Below are experts of layer 7 (counted from 0) of a mixture-of-experts language model. Rows are named router (the router's row for the expert), gate (a neuron's input weights, with its number), up (a neuron's input weights, with its number), down (a neuron's output weights, with its number) and show model dimensions 0-159. Each number is 500 + 25 x the weight over its row's rms, rounded and kept within 0 to 999. Numbers have three digits each.
After each expert's rows: a language model's description of what the expert responds to. This comes from a sample of Wikipedia text that the model never trained on.

# expert 22
router:522496536489508471482520500515473476500523501504547492468482508509500508460473495490441530507526480479486519492530482532519492443488507544470518521479487569506515512495518517495505505517482486509462515518540512540498491507516489510485529460481501465496537500465498532508518508519491519488511504475507440502503496485499516498519548490540481482561463446470543470541524493524489530514496522510518482500490535458478547567498493512490482464501470479496498566484469488506507454520482493
gate1:514510502510505477520493531474533546467524533490476471502537495441474498513506502457504503482506493503515546498555490518504527493519512481502463453451513522512504476483508530548443495487516530528508476536493515470472488487499509432475469475507492528481486506528539496529521519507519493496448512557510466522482509469489482482479469492518509486467494512516531445470496498473488480483488511499503487520435507497525478465504510565522476479481499501515508500505482544534503520490497450
up1:499503497528454516496479477508470544476523465507429495484492493522462520538486544513493475486499454517512511493505494504465505528442480475501541539508484517528510489484521503520487502471517510499459476505558508500505544503529484490496459472509487533471510518482475472497521526502483513492489489490504509469445517513473470504506477466458503495500520472544426507487492491497515573497507476515472537531525489477527520516473477519555491502533510481502451476518520477525490520510468522
down1:533506535510483470455485512478492495484501516518503530536471522535500525482470531487494532503488537458496499513492517521516531493525482488496468506459512504449484469475524491519488506514517469458470551495478510477514464498494525462474470528501472538519505526467512512521483497506503444488533542507528553474501504468486505518500505528566470470534474502502490495519507563483504504523477464468492473472483525504459527500503496475488497478523513489476475483457507468465507494540454562
gate2:490512510483504495480481515467485487494477524496469492483481474478471472500465512484550497508482512503500485509486527517489503468505493480512489487503521508567504506475510457495469516526576521506507492480505516473547491471476456531525489516514472533453509482448441493533495506478526556473506493461478525543489461481525507498516502505495527487493544538509514537506493494485529461443492478495519451500476460470483537531545498518486507479516530492516486528508527503516503470439470506
up2:469469519466494476519484484505484506472502490544461456473517491461499505505511467493506479483460473465516509471522463501478445482519546476532531533478512479529510521477491505502480518506523480495488481478508486498475532529550477495486544500490494519516504523490551471460496473527465542533493486535487494454499496524487502471481493506520497475540514510488500502437468519507442513510472479443537527505487505496501510525552504469501500519545506505498517504490439535515476523552506524
down2:498528512499500524558422499483496496491486466531469539498500552463516494495515546464481527447487508483525496480507458503526533489455496542485528528501473529460473490506545503510520468493443483528518481486488534468461498521475520515513502496546492509499470479492493481498506506532547506502498506504485492518520509500471492533495535502460498485573528484498516518502522485509474529501516525507487478504501509451488521541507478508542495471530458501541497549500502466535489519504489501
gate3:509507492494512442522496490493482504489491523487503512456501501472463538476530471525496484478485510507504497493479496507530500519529554506500503520511507471476505499439537544481504500479484477518492484511548485476491530537519509500558479466486481485529509512523528488508469464528495519543475528498479492418481497549461491499488500482503495476491532464522411478479501502494485487520487492471488515505480447509530468551483497543472494526476482516501554496490507495502503537506484549
up3:538521516512490501451522495486526493475486452497571503502462517485508480456479504473538474475542512481471523477485488495540463495471475522493507494466443461518505530486467436533485488510505516482470535529494504528488531562502512532479489513454492521517477489460512522498513451515505469459463485499514488538497499491517493512505469500445454491457498494503492500524446464496481478485496516471508507489502504493505498495481518519477510539524532490551524524514517490507513487471520526
down3:506512514485501514545466512480449499488482503518480527519483472465502482478461490504515553498488499508532536512509525495484463477466497484482486497502488513516528479464522514493528508472512476523542487512500520474488510516491522526493478482532534457504500542470494482515482508546545457475506482560501450472506503520496512500475490486507538524523542473538466483479498488490549493503486483491511524510524502520504467496433542519488505497487513504535563520524535511553502509427459526
Line breaks. Line break characters ending sentences, list items, table rows and headings, especially before == section headers or table pipes.

# expert 11
router:502535486515558479520494491530478537484506533518497513506524513502471475559476493524503535449504506530541514482541466520511513468482511501481494499506466539526527470489490537478511464522497508507505471503495538499493494523517554488524476492531479505478450473494522528494467501508507509506506483489500509472500496552485535503512499523481521545544500511537456532521502501549520504468484467485514520496552517531507482514538562472510483457456510487525470476501499485503496431470481486
gate1:528508494497461514505525495509492495491476467518534527510510502518509508508493476492493523492502521535533511485534555533506458482485530502489515548504512535520518457523512530527537483500502522546487522525533483520480516485531458515512511472534538526496547529470500482501469513523495504475486480515524519462479474481522482508551542444525516507472478475500478505529534448531457537480501496508517521505539489484485457509511483515467474525521493570490460484550523526487523480540508478
up1:501540516500484491513545505532464496494524517497538456504508473509483467473495475493461438483502514524540481493550451537496502502506468516492522433498438482522518470507494498511516467487529472492506531477500518493526527471453475479493525471451518533500493456480516490572502490526459509478496533508498520463515506522519561518461465516522493541500495491521494494478473529476475477518533491477494457534517511475493492509508502511493483483494491519496550511457510487492514527503495495
down1:509505522505515533484500493533483514484488463469512500440513493507507468508499503496457511535490484463475494478524537485470493555524501486527499514528492472509493540509482519534531491496495476523536491562512515482498503513487505507436527513537483514509501527525511537523506472509514459500526507508518498480452444486444499499518486488497462446516497503495556521536510486516473515519506557554469500531510469513525478508521485496547513507468485527500483481534490514481495496448528440
gate2:469518464548521511522506479533478495508431535513488493477475531464521490471507506515518507470531570514495520491442490509500499457479492475493522500514496532512486485471496494476458474508511502527537538538451535512475465494466516505514498511529490535505523507484487493525523532506482506453486465485487484495501500498515478493497513489503499545471515474515522495513517559550508489521482552496521515566487476518510558520510507485536468441516500491496512524499492510546480532484503517
up2:555533515523490497494501515501496482481493526516508496478498507509497501540532489487522513526507514458508505563518506507505494505492514483496503512510437493476482512509508463554515512519512569486493490504505500492493519536523542513479517482516539475536488478528509474507457512511533498490460529522461495494500510497533465496506454447505515487515482532521466406523518507525503511472508464509502508523474530478446493509528502531479519501508536469525530522562452471497512525454507500
down2:494511514533469537505536530507482544468486497504486515506518525487499471478481541511469526455488471490524504492506467483488484502463517526564505482513500480486512519514475474488469488509496549478513489481500497485505499494484524483505491470502521470524489537546478497537485480449468522511519487538532458489521522504529497499545515526532529516480502492471530520542451552498464529493479482543527477545532513497467557461521497528477547487519517496535501497498489504550530481505538463
gate3:486472481525460482527522507501475441500502535495538557503471508505515450483482511525512499530462503441532506503463533498547492512517525512491480483541508509511496494531437482496495460494471508514508438509505469505506463463489487473470506535480479467523479497475484542537530519523481503517507511514516512466524468482507531549500469501549494523509502478498514475517535490487487497534457484460494513517497536530482496474496513479526446509502496488531542492525481477548507480469503503
up3:470511496544533464453512503495482477482470529522458513488496452500498515440500475525546528511489481527486485519520470519494507492474485519558488515511484553507488480516509507501479543488516488522495532449462508497489468532477583536536500540506511502493494491491501529513507458509480524485455478490505499526493542467508531512481484519508528504505536539491492491491506483482488524501559482501504493489499498518471554495483512520490526427493538454535494511493482520519524505491478476
down3:460503502504464477498509493491515516508515525505537476492515474512530477467488508496523477503537479503481544533528498477512568503515461488523531504533523536497506450498564482483499508486498502477453477523513510503539569506523541539484510494494492469473516459518475489547495501477461501495498478496505531471500555488505533492502496503470529485486451505484493495531521527500524508453520488501525478485542488487461456530488520491511502512504460479482482495530512546504431534500542507
Table cell separators. Pipe separators in markdown tables, usually right after a name or title cell, plus some colons and semicolons in lists.

# expert 1
router:482564510486485503489541527485497516522509508494483469543514502515517508516486493493478537497520498506488499496483493469464508504442452497548479489484507512477499474493528459506467500524553532501496491471548509522536520525531468530457524544499465469479495499541538493537506522498521504506471528478534514531507510533513502523490475540520472475480463490506557512447546458482493484505467492470464489475463482477536507480516496521504528517456497526503522493470477532538506488506518460
gate0:500526503463520533494525485466531489551521507512482481458504490503519506510518490482450501437498521489499499491512478525505503500492499505523493519503511449498510502527479465506503481508512492485525520474534526497574508490512505516515500468436498501486496512483486462561505494524468444519514520487528549486490449503539533575483483495545493472516518491495492519500530445489498500498522458512490518501476504512515460535463507462497502520510474495531505540559467469501520495513532522
up0:474466484490452547488536497524511480495529485486487517509498516534494467506527506457501488500472510477512517501490489525493486480506455502485520505483511482490537489520537462515453479462511529550471529491558478514456513502472490509512490507505518468503503539504499447479527486477529505539502498484500464528539453507489482501504497517545518486521457473477487461517500476519484476528522558505514479515520557520546474481512474539444490487514504504505455444474491536467531498488483487
down0:536490488478536504499511491448505466467506471495504528489500532463460556511508541461528525515502483516489548505528478557483497551510534514484534518532477543475496490503500493536483518520551470527500501492451475503466489499502528459527478521536485477519560483478505509525474474476507493533487467493493505505491513465495485511481508512521489509566516510468483475521494510474492486471518505442485506480496507496474505507484499507542512545484560479487517515472499498473545534528515478
gate1:487548502469519495507539512498509470496513488503507514479452462430545520524442495488498513514507532458485469492533507511545510487471489528533508485527514490472576468520511510474491501524502449510538502453447490494501505476497505506486531499501498504481509518529502506486445496500510529534493496502433467483504546506540549542492518523513498535522488530493506493501515478485512473472473553536485533485466513501541480502500499459529511513495477514501485522485472475500505499473522511
up1:520497447546484484478506527503513496529495540499523477491459496473490514489487532530491505492505517521511493489563487501531501445484461535545516508481499519479533489513491510489507502534481498492506466498508538518541529522510487508500501512507473502524467487525486537505500516497497551488523495490513526569515438530509501530514452539487521477527494520538510522524519529503515484515519501526501489508539494439515526487486488543481544544556517516487524463518447520513551513505523471
down1:536517503508493552496439482481452474499495479534510499466501515471478523503515484518508486483512446494530493479488527493511530542504477504524503503525481573445434501483483524504478504466519517478478509541504464508507494493473510503489498456539484557521471496495499508489492497433524456503494541498554525506492491487508549485470469539471500470518524468549540501484512485482554516501509509471512510480489472499475514465503496510503495477482513492496477544492504509476515517513522529
gate2:488469510494528494487474531505485501507539537550489536512494471556474520468495507505514515498466507507484490499522574516515463501514494538506505485501481481539521518508444490477498466530456513480491494492510461505492527536477480505489509504510477569475495523494468503475495499494513503518492526511471521469530436461464549488455508476497500520505528477480526472467542514518508499548523494521474576456485506474509498471495479497478506496515499542498526517515493494494455486513546506
up2:525513463524530523504541561503453509498528482470514479505478503498514503467442530485516496473536472530507508478497547482481509516486502466511520449520491484517490521471538543485556487495516456502507546549481460528490472514495495505480466511532489452477513526524518489467511488507467495496490496483499464485543482511433485532505455488514493496461536505470486480524513506535472513515495493518484530497456487497530521487497559528521507513510479487478461500480492518501522519510464471
down2:459479515469503445528458552509511528477508472516495448532484517510518506497520512520490497481545466491490495536514529502485436555521500511460506501505478489469533531500467491501518499483516501511478517503498476515497484516471502489472499501511480476512514510508522508494523531497433470513493476531534510485488537443534457501534486496513501523474456513480501509531493489534520491513474500505523505490441549464517549470516482480505486561523509493534501513521526481541500484476443509
Capital I, U, O starts. Capital letter pieces I, U and O starting words or acronyms, as in United States, Iran, II and "I Can't", plus pronouns I and we.

# expert 40
router:511505534486482469466489536468452512468479500521523510488465528522479516480473468514523460510558536474486516461488531486555483504538502502497528520481453501482536470499469534524520490545518493480525536469498527488506457542512470528460485488510506529505524509495498520552490536520545519518470514465485516495533451512518512511533473522513518456520529509500485492489509501490545492513483471537505475458523473489511478514527467494527495505510499509477540494482465488508454516548511505
gate0:499535464462496508475487489524460457512514452512514496473485465505540511521538503495513504557493528491475525506493502496487547471480520504499503489476464543473498452509473518496531504520506510508503573453500507531498508505522509528496513536464511462496521446506512472491520512555481532476497531520478525486486500505469492502490499530549484431519495471477508488462502514517496504537540470506472492469452519489507475470526469488482532540490531494465532478470474522516472506485492478
up0:538488468548508489476481516535543556492522472512495507506446535489465486519499516487534474540503519503502468500496510473499488506463553507545502505465500523500561505508510523475509475514485505479534514514462489501513482508515505524490544503537478448506507476511476519475515452486502521516450456525502517534525486492524468551567515486482479513478485536474516483507501489487511495537481517485506537518469523468452506522489484489440552517504467515472500505504521510474497517480508481
down0:505489530487535477530533484530463489493515532492452516483556513482486513480474486498490515493523495544510458470480535509470474475487455510455508435522517480561489471495496517541491468478503501517483476485430483456474511505497534480480561487506519509490484526503454545505514479512492486523532506541526506504512469545476536498466498506503497488515520515513509491516493527497511502473498473514508517502518471498501519514446537557526477497520492448489494467493507473488536529481486512
gate1:478525532502530483487516503505464497474507530511479503522516527519533499552470450500506492543530475473462508496515487538488483477446521465530526506480483478510496485511503489472504506552470545583503473517496491493493506449483549476478511485513485482531464541479477552515476548522562484508461506505478508530520540520544499526482515510495493487514513491462547501489504515504486526507515487508519485491546475485481455525467495459485496500535492540501505494497518497465474494493496482
up1:495483476474501529509535577515512467503482476483486497539461492539527501491478468478508497503580502509458515545543527516538494492470538503501486490509500485515515506468481498485494511480479505458558513549514517521546488513505475474515511498458480524533502511519508463510454479504445491494503517479462518479479499497513521515446447473505443515496535521514541483497497485495471512471504517496498502492521501506499485440519506506514471459513507530525474461523487493505519521518533499
down1:509481518509465511491485498490495504504474476533503432480521488499512496476479534450496520501515482480524475518488536523537475472549464497521524465519545465487501517513508491482516479539500517507507460546515493474495480539533510483517495505465513546520544539489475515524489485478538577509481522509489499460521477500499480505507515482480509468487492482522487528472475519507521503493508491538491471477478514473530517469495535499510500497535541531491453513579499533567535486503484502
gate2:492529533498503499538433514521537521511496468438503534479515493505502520500519512489482511505470463480481476525508489488496466469417498504472485499446492544481495493480520528511529490517515494540493457504535434529484460491476521538502495518496501522485476504496501520477494474492462501509474429505515516498470461467468493534523504541500480443497497466488529450459511529505508517503488502516528482497501497495513471468482502498501457528490501527481517483503470473515530520487503544
up2:491479477491527522523486509517470495485467491512464463466502541510506466480518509538464581527444498491469506478471495479468472522496492523525505517487496506487511498509452496501508505507475468517453517492503469519483425523508526509451491523498520552511500480483489474481480559507465475480494486524474496490465478498509483511545488511467507515482486460479511517476499507513477526474497459501578529508511505515500474455511486505538482497492528525482546465502503462519492484513523468
down2:467538489499566524505506513490467532510490534526500480522498517562490522485483509473522471482446464526486498526507517509504503494495450433442488510489528491513473502535515473517485459447501497519492513495518528524524520493471476522538445522543498519506503502520514511464494478530504472508513497523482509497519445486468515531534504511493520518493454501527488498511501504531479523501552502485522482500542497465523482477540507510501513537542517527490460490510505494539514525541531466
Capital letters in acronyms. Single uppercase letters inside acronyms and codes such as radio call signs, team abbreviations and chemical formulas: WBZZ, ECB, SUI, TCH.

# expert 28
router:470499512474536511513499484517472481536472509516502499508507500519485463477492456449473511482521497518529526495540468508489463437507493543509485467492478509557524531567464492492534510539476503498483480456517527539475513513470537547505513457440506502499507539505481495482481498518506501526483475522484510472479503455485523526491528489489496473526513499504505509521492454511490523520513472535497491519475538512507506504516473507544472482508474465479522555527442476531521490506465488
gate1:502491488527461443515483497525488533504515528513516474518518482517511537471493498499561496485482491501513494480467489500463507463524468449517515487528512550485471470460520489480492491458472500513532482535519519481516500490545515530499464496494494485463525485432520484501472537492529515511486529449523506503503488517508482521462487560462500496482523501511551560495511498505539519475498467498522511452503509540508447501512509490538525541533499502485527525498515497522471511451485500
up1:429486521515467457514474492497480497503479489498509484547489513489542490460501452496492505485488512491483462517537523537499550496507502474470478457482523489533492502503469491447498505480519503497541525527531523541502521504457505530531503534490511471522509449506514504507494505518483495518528492521502494513475502482518451517505528471526531463502522459471504509516444508546470472520457498516486504519507476522487443494475517479494521483470476486521519495467439512525564492521464509
down1:529488521514464475528499502491493502509537523518540495512471495519516515489519476481518514505451493537514492519461451485491475486431535510462525554482482524486534466510525538505491540518505467504502497471533472475507453488542498457491446537485460488500477453488518503517513497497518530511518522481494471533500535523537536489488530506524499536516491515518518478476523514532540498483476536488493472487500521472532560533509535530513495529542513514500529483479495453496519492485478524
gate2:533472487511524528501497469497498546531483487532466477492500493477483487493521516493483468566491502469541509499522497557512508494514484519478549481485493429509488480502500513464505478492489479496505526494499498513527452522458526499499527482505460513516529475482524543470481452531496479526488506482495524487527484491477571503450520493519545463581491490483516459493522522514556496485528518502496499529506516521551505531516470491495492554485481495501513495490515489522484469512513519
up2:462576503529479485463494497508485501494503543513519483485548498485525523525461475491560491462484508521496489514461482513470534429518525488510507456502499541486490470498511523512482523465524501488507484500533540466511529512487491543510455502520521501442460496524522512523514532544479493522490483499511483500505503523513472504499460457483469511502528553518487462524505533512500481519533451526485515485501500528505486497475517483534481510536507537509511500496502524531436529510484485
down2:513478500498513550465492531453536468490500505484497522494493519474516530485515524499502476516509471466532488502522532515518513494494489503458500547475502495474493492467483461451467488521482498501466568519497499511487481501511453488490490467490488511504499453459487538510478478514515484535508493483501501483506454461515475469482562501532476538492480460511567423495530541488539468509500557477525467517497500516455531522507506514466481532478505503511484467483497519476491490495492504
gate3:537505476453488459470431510562516488463463515460478479517463470457502466527503471499470522541462502510487485485524522537496492476475511500522538510479523507502486504468498543451494487514515520525497490486494511514513473499521450505542535490491539509519499532545500515469492481500529498471483474504470520517526535497489507515511499508527513471507529464494514531542501529496526484462536521479466481529453487524490497495513506512493479525466485497504440541470490514486496525540509464
up3:527527515439515506514451507515499534503536500495480445526484527444492504544497501512507498487508492522491483515500501499470501526549481483493472490495498504480527504449501518527471547468519515509514492464485461534551532498488486499536534459470479464508557502506522527470496493512504510463480498508535468470470486502521508510468502507500515533506524495548509493490462504499462549515495469448505516539492474486496479503490513459523531510498492491503578495487525554503474518494498543
down3:546491503539564566523519535536484509482495505509486495530548526500443499473443491508514480537504454482477455508453461514523515485549504485463494506497502479528483505512481517526549483521489507497522516522496547474494485482496502486512492534510467484451480487520470449501516464519500475491535546532515466504500507525473467480507497521502458494444472519475490517481500461493488451530500471499508484484513512528492490472526481508520503491509500500502531486520494465484504501486526544
Commas after names. Commas following a noun or proper name, as in place lists (Tampico, Tamaulipas), references (Hamilton, Janice) and clause boundaries (Today, many).

# expert 43
router:456492480475477522521536489501453509506514547501489539488501465515529490504505436503529516516474508556502451504475489501510497456520506469497471501479493509506510517511528493474483515502520536440484493541484510460514457497538515508483496471474509541539474483517496508510530542521499517492518523496533496514497492486442495536520512501477520507532492468501493498486481512478494461530494519499441450503543536490453492504516514530494473550488520473546481491483510458465513555514510522
gate0:486477514472499502492516479541549528519492510521481552545477467505485491484476484491507483504491459521532468533507538529506485516533468513486471478480467540543532482431504511492494501518450524522540499472482494454525466542536462496491484453505539491489487541483513505555469508512531504504494491494483514472489450495520496518487526502523506490458523493495512473500467478513544527544516520507527469521495512489488492505479543471528503486509459504466484531528512498520503523525544532
up0:517557490469493495498519505518471484514495478481521504517482494509497507542523492503479520522495499515496507466494538498472473505491461460478500468521488541462530460472464500475504478515510470498479495490425528505480496493520504468520500501472504490483479449509536542528497492516526505495480512507497478464493494487530518512461483513537510509456473479485522528428473558501482456533521544522528451512514477517513483495465559474529479515513481485509432540514490489500521524474524483
down0:464482497495485522497516514511534501512483490511514488540515522535466556495540502540562517486514511493470516506467479516491533495531487513478526470498514505468527455499494531503510462489475511513493517482533523522490496530503493503478476455532509482504460471549520501461484487508500454467503534494506465499438499516508508517490519529462516484509524506494470518482495500526455494529523463447542499473482546523541483505493457511533521547465548508492520512476474478543492495452512527
gate1:481476516467501498523464517507506530520465535501475478520486461457538559494521473491518479530543485509526497489556497472488508511540534459478519495485529513510525491522464497507517489537490520487472485465568493463503507504546502537496517495497539504521515536499472497517523494510475454512503442519489538507499498479496510532481495507463569488530499500542543483500483468495496530495533496464520496495449487424506512502499502492473516519498524496494493533506532491465486497502506540
up1:508502552484490482491483501536524509493521463498462521526506490532452448491491545449493487482528500497502462499474549472486497516471506515482479568482534467507503505518468496459443515493515531599509541507511512466502468515514453461500480479516489503474522522488536474474506500477523443472483463492466503493477521456471523464497498469469501481502472519496532505545502511509500537539480491506509502480514487485497496503532515506492476478514482531484507498483518507484510517488515484
down1:489500503487524446480509499494497522544511521491511520491513497485501486502502527496542467504462492509498503488509461473482493480479518499506529468504524464494506503479494494485500460491499476488520494460533467503480525459474475488541550524501557482524466506507499495517531471451502484514499481518493473508471496523482512494435531541513484499465511423450532494525500498547515489513474502494511581467554504504480465491507516491467530483518481528505486493477493492501493435502489564
gate2:518494505502505454486503508491505491499496521520514510485540529508482506493515526481534524475472504449535491499526482510491460492510488474488494479511463504499466487490500494489479531516490497495472521465490452497484466499500499496513442490465533534529534474535508471482479528506481508503484550481467472540466465441498531537480522449500441503504456485543483494492515545471513512539516504526457468528461509517467521529479485501486487515485519481437484504499487533508565518486498448
up2:534492515470519507506518482493535495510510446549512474474505500503493503542498503535521510489519508502522495501441493516497497489514483528454478491470472480491494471488521499505469480476476478510476514518508508475481515503533513496518522497481531486511532515550473511507533448461505497552485481511572513440493468516479489469507491527529487533483505556487530461520489508483453499456496559554457487479530477528513498447475520473489530486478516503489498509500527507517512477467521452
down2:496539511496494506538475474496489549466487515474501541520490458501508483536473476497516512574516528495497535495490588513490498426475493490487511562508511518510505484527520513519505496493495505483513515508509520516487482501509499524488506512482544498448513533509509515514497479501479532510497475521501510436487483523547536525514485494506482506497503470488472447497493494531520520479476478472509503503508489513483469520551499508477539485504452531494514487480532524585505473522458492
Consonant after a- prefix. Single consonant pieces like p, c, cc, f right after a word's start, as in appointment, accompanies, accessible, atypical, Agency.

# expert 14
router:479545526489509448477513510509471524535469510515483535476475501509498534515470465473523469514489487496513530505500509507503450428466523541495478528512486551521519499474522528505533503523500487509492517520502517499470482474448519560514483512468488509490503503486520483525524516480460541494445531461510503448527504511486463511518498498552516465475516501531513527495499534525532527491499518513476530458501496521473484484501482500519513518510482537479527490457453475554464507476502473
gate0:510513489517536519493504532514518504480493484512505523500462502487487530529510509535469513508489518500510491486501534461546534483492443543481549535562511568511528512501504493502490505491491480506494522529502474508518447531501536525449434489481474490538506506508476546459510497498511477497502508483539472467491496474535519525466508487491491503536546502509486520490511555516480521514499454496521505499506527519524515523467472468499452461471496483483528510476470498497441517517532528
up0:490487472516508484486500492467483502477493491507523512543490512553492458501489439459513520481508506498493465491519521481468482496535452432540494422496481488474477468499490521493559475477465495481493504522444506474512453484517495491507518513461495516453472508545523506512459475465495474517469543474478506499524524512499537501480473515486506486459521501535504514488507516510524522510467529495491495509505497474517518505523509489529467522556510547463523512504527503523512471502483545
down0:490453528508503485533533506476481477526508516493485510440471496527514464485484511504468473521533537488508495506461522473498552525470568524499508510513474534524516495522510514466484468535475497449510496501483498501540524504479532509485487502498542491507551520492524476475500485509488500448518489519496469468517527512518510489493530450465495506515469485526496495502503495530495495542567522482551512442484553502512520511521491522478506492487516466498520492544456518482505442500509533
gate1:507528551496480529474494474482516506515449475485495525490511514524469493499491548497452499506498484470464470471464515489472540463506484508475515496467531525507460499499503511531473519496510482541444507556529549478487519503535508470488463487493534519483455498509505453478484522527485538518482496512489492535442504531542517495512476483513474514438492504476505543507493483500523504496507483531464541521477465513492478518469497484486511466508516475476465533471491470520446504515519471
up1:470518498471523492539485459479513524497509477499496510509541500528486522500466445448468512522488498481432476465505535511469527490524505511522519518546480500487510498502455491525516495489490497541522514524507536442509512519490532498492509491475505499501528511448481534499478490525504500499476476559524519497468496486460500504522525488475489512491540521524491470533472498497516522485517522503506512524549514468472472473473471574482490539569500500546471516483485534485505537488513481
down1:497479490515479488504515483491483454523503505513490456508509511504506495451507484482488521486494494508487499533532526511492462511503522483482484477492481518510498526433443488495432514505483555498519493461519501458489515533478507456476478491528455515522470525539483480521539492510531510511484500523496540481478534468519514482509523481535492479502507479467495517451486525484509549484476476523472509435537495470456500470505517505521484566490543486504539473472532498474512478505487551
gate2:502526474476508465458482471494467521532519487480492494485472490514505493538506532465486484525527488498477479491491534552498532494493478502467539471534515489472519534493493478484505497455519499507498539501546591492519468478483517502528519496505461445480526481524469468489519515518512458472480472490514527481519460484534468502527517495523467487514471508501516465505554515508487523508539525516508513459524498522493465498477538513524523514492466501504456558500517526512442518498496509
up2:493482487433479565507509496546510504533499511537475452519511487482467516494518484540463511459509501494490501496532509488506503468492551466502511499477483462521502501468531492501465526497443488475501511487510493534519491508508494512503457479508548477552537547525513490505501493509456509517480462521551497557516523515514544486547499455516488529475498473497553469479512477521524472522482490504501538520501499495485535477508474531472487518514461494515488480496444488488503488467503518
down2:517493448486517495432469455524547490513504487526505544536459487484503505488527483473481511484508508481556483471507516552525522463475492520471518505507502454517494508538496517528533527523470524494524495464496499491503508513480516537489499507501473510477500512492494509501454453480550489469451475492455490534455482491493488521469518505491471480484564573471490491526516520486516513500482532501496517483520523492487543519477521466478472491514514495524452481520503480455490490493484478
Capital word-initial letters. Single capital letters opening a word split into pieces, often at paragraph start or in names, such as W in Williams/While, S, Sh, B.

# expert 25
router:505500460495449500528507507491510500475492519528461530513482522515494517527509501530526526512471513539471480463489550449524495549511464467511521503528517461471504462481535507495500510458515516485540499492460490484532489534519492497495466528546471539491498447506502504472508526476546482492526516505493518506491532534467465491523467523523510522477541521539477534471471536460498497505474487482512492463499453499495483483502457521469492536507504508463527463524539500487505552521532510
gate1:507495479530519486503523540514448525496478536515506450493514475507520528520492494475512553532512498511528510441518465521464478529497534496517517491493488516536476506473505497502483521503479434511475517503507532506505485494457506531500492459477529478476479500478474533527490512491500489548473532519493496516501447494509481512483511482444513509449503477495546531538449494543493499475497506524507446470501505516531496490487559530503502507462446537511519504481476542525523490483467484
up1:460497529479503498500456485491483511528460513495481517495571486472453438533510515484482514508494502516492469455448520501517529501534523487561479478460515494547447540496469501470497532552497509490491492474471482492510511523475521535464491486510479509477506522505475515474425503491454498521501500490494491508504521526501528505484476492515489511507524475487541519478504505494464484501547521462481467516548561495485519505457536498501521497533502505490497482491499474503494545480483493
down1:518526543486535472493506465465487535503472470458500487512467474512520489477430527494498456492526518466483509461513472498445469517563507507478470515469487471497525498483463493518469504481495506496510490501524479463479510473479489523503499503485503475507499521489507468506474466513475494509537472482472510472544537444516529477527476492494533511488449464501480488452511509503525527494494505477551511503522512502467481503457467484512483520443503473497504497491566540500468499538505503
gate2:484464553472457526490461501503461498438470484496502498453474539509511485503517537526476569497528462560518496496529487521514506497475519505501499513481474510498499510496514521511479532467485468494456520492516506494502498472532476523489502486545499491520533449506515509451467474485532501503528494457501509503535474485494572543475502533539504478517498458473511502506508464522546506538484496464511480483524494500513531472473534530521518498498518476468494484470503505492456473491515496
up2:534496494529486492543467529509490530498508493453483478482495514501503471508511452464521520518507485426492518480517486502478518463509451483459487510522493480529482479477499500496497507498524476498509502519477518496527505463467478482523460468511481474539482495489494481522511519465474526450514444480528497514469490523511476462509528491570505512562490497480494483493529524490483507493478431550491488524516514519483482499507546523486454523526506524482538494527512456537516466461507502
down2:492432505452546493487484518508493552503503530513462509487489454466506494473510484478447558506507478466483501494493473541502501530519480541476514453471457486474516488481492525540478493509468494490496443520516517529551539536485494481516490536496510523516502506523462508497490525455538508469484527509484506474493480500489463540509499502490494526528535509522505448470503484484530504502495508531523490506507534490497494472482525541486497509530484539529511480523511488472509563533517532
gate3:492441553477509513473501522527498496535504543449530553503495476485511455511508531504499506472504504518503483533473548537502500486492457504484529519512489538486515531492525535512501528480472542507468459515462514534519480507474506468495517521503483490515541571521463518491472541504522497519473461467499524500504489456537513530494486489501480488511479480524465487478540484557474475503501492499495482484474499485490527490483476489528455516525515531509515505540462531541518511531512527
up3:441495483494475485481512476491472502477500517488498497492466489515508541461464504530479485546486488462549487523497462496520524499451500460480495518513462550498543520493499495524482504507514538497515470466492493502482506474479531434514500519516535509524493455494507503515505443508470515454493512471469485505529532442530506507518503511493523442468510473483450509488461537485482514460494524521503528503538499534479479490523499520567520508536506505483496530545516502516490514473512487
down3:532499501497514492505488509496484480553519527505481479553485508476497545519472431491508468509508438457493537538500510488488512483504466487509498478532497517496503491498473496509463498515459501494505527494508515510505483546505497508479505466480507525500524503484564475466521480515463494522539548473490527453487475523496565548516535523536522515514488514525513520514530525528499473445515560505515524466485491453460489519495501503505459483528515491498483527484512479519494451475513474
Line-start and odd characters. Line breaks, list dashes, single capital letters like D in 3D, non-Latin and byte characters, and word pieces in taxonomy and place lists.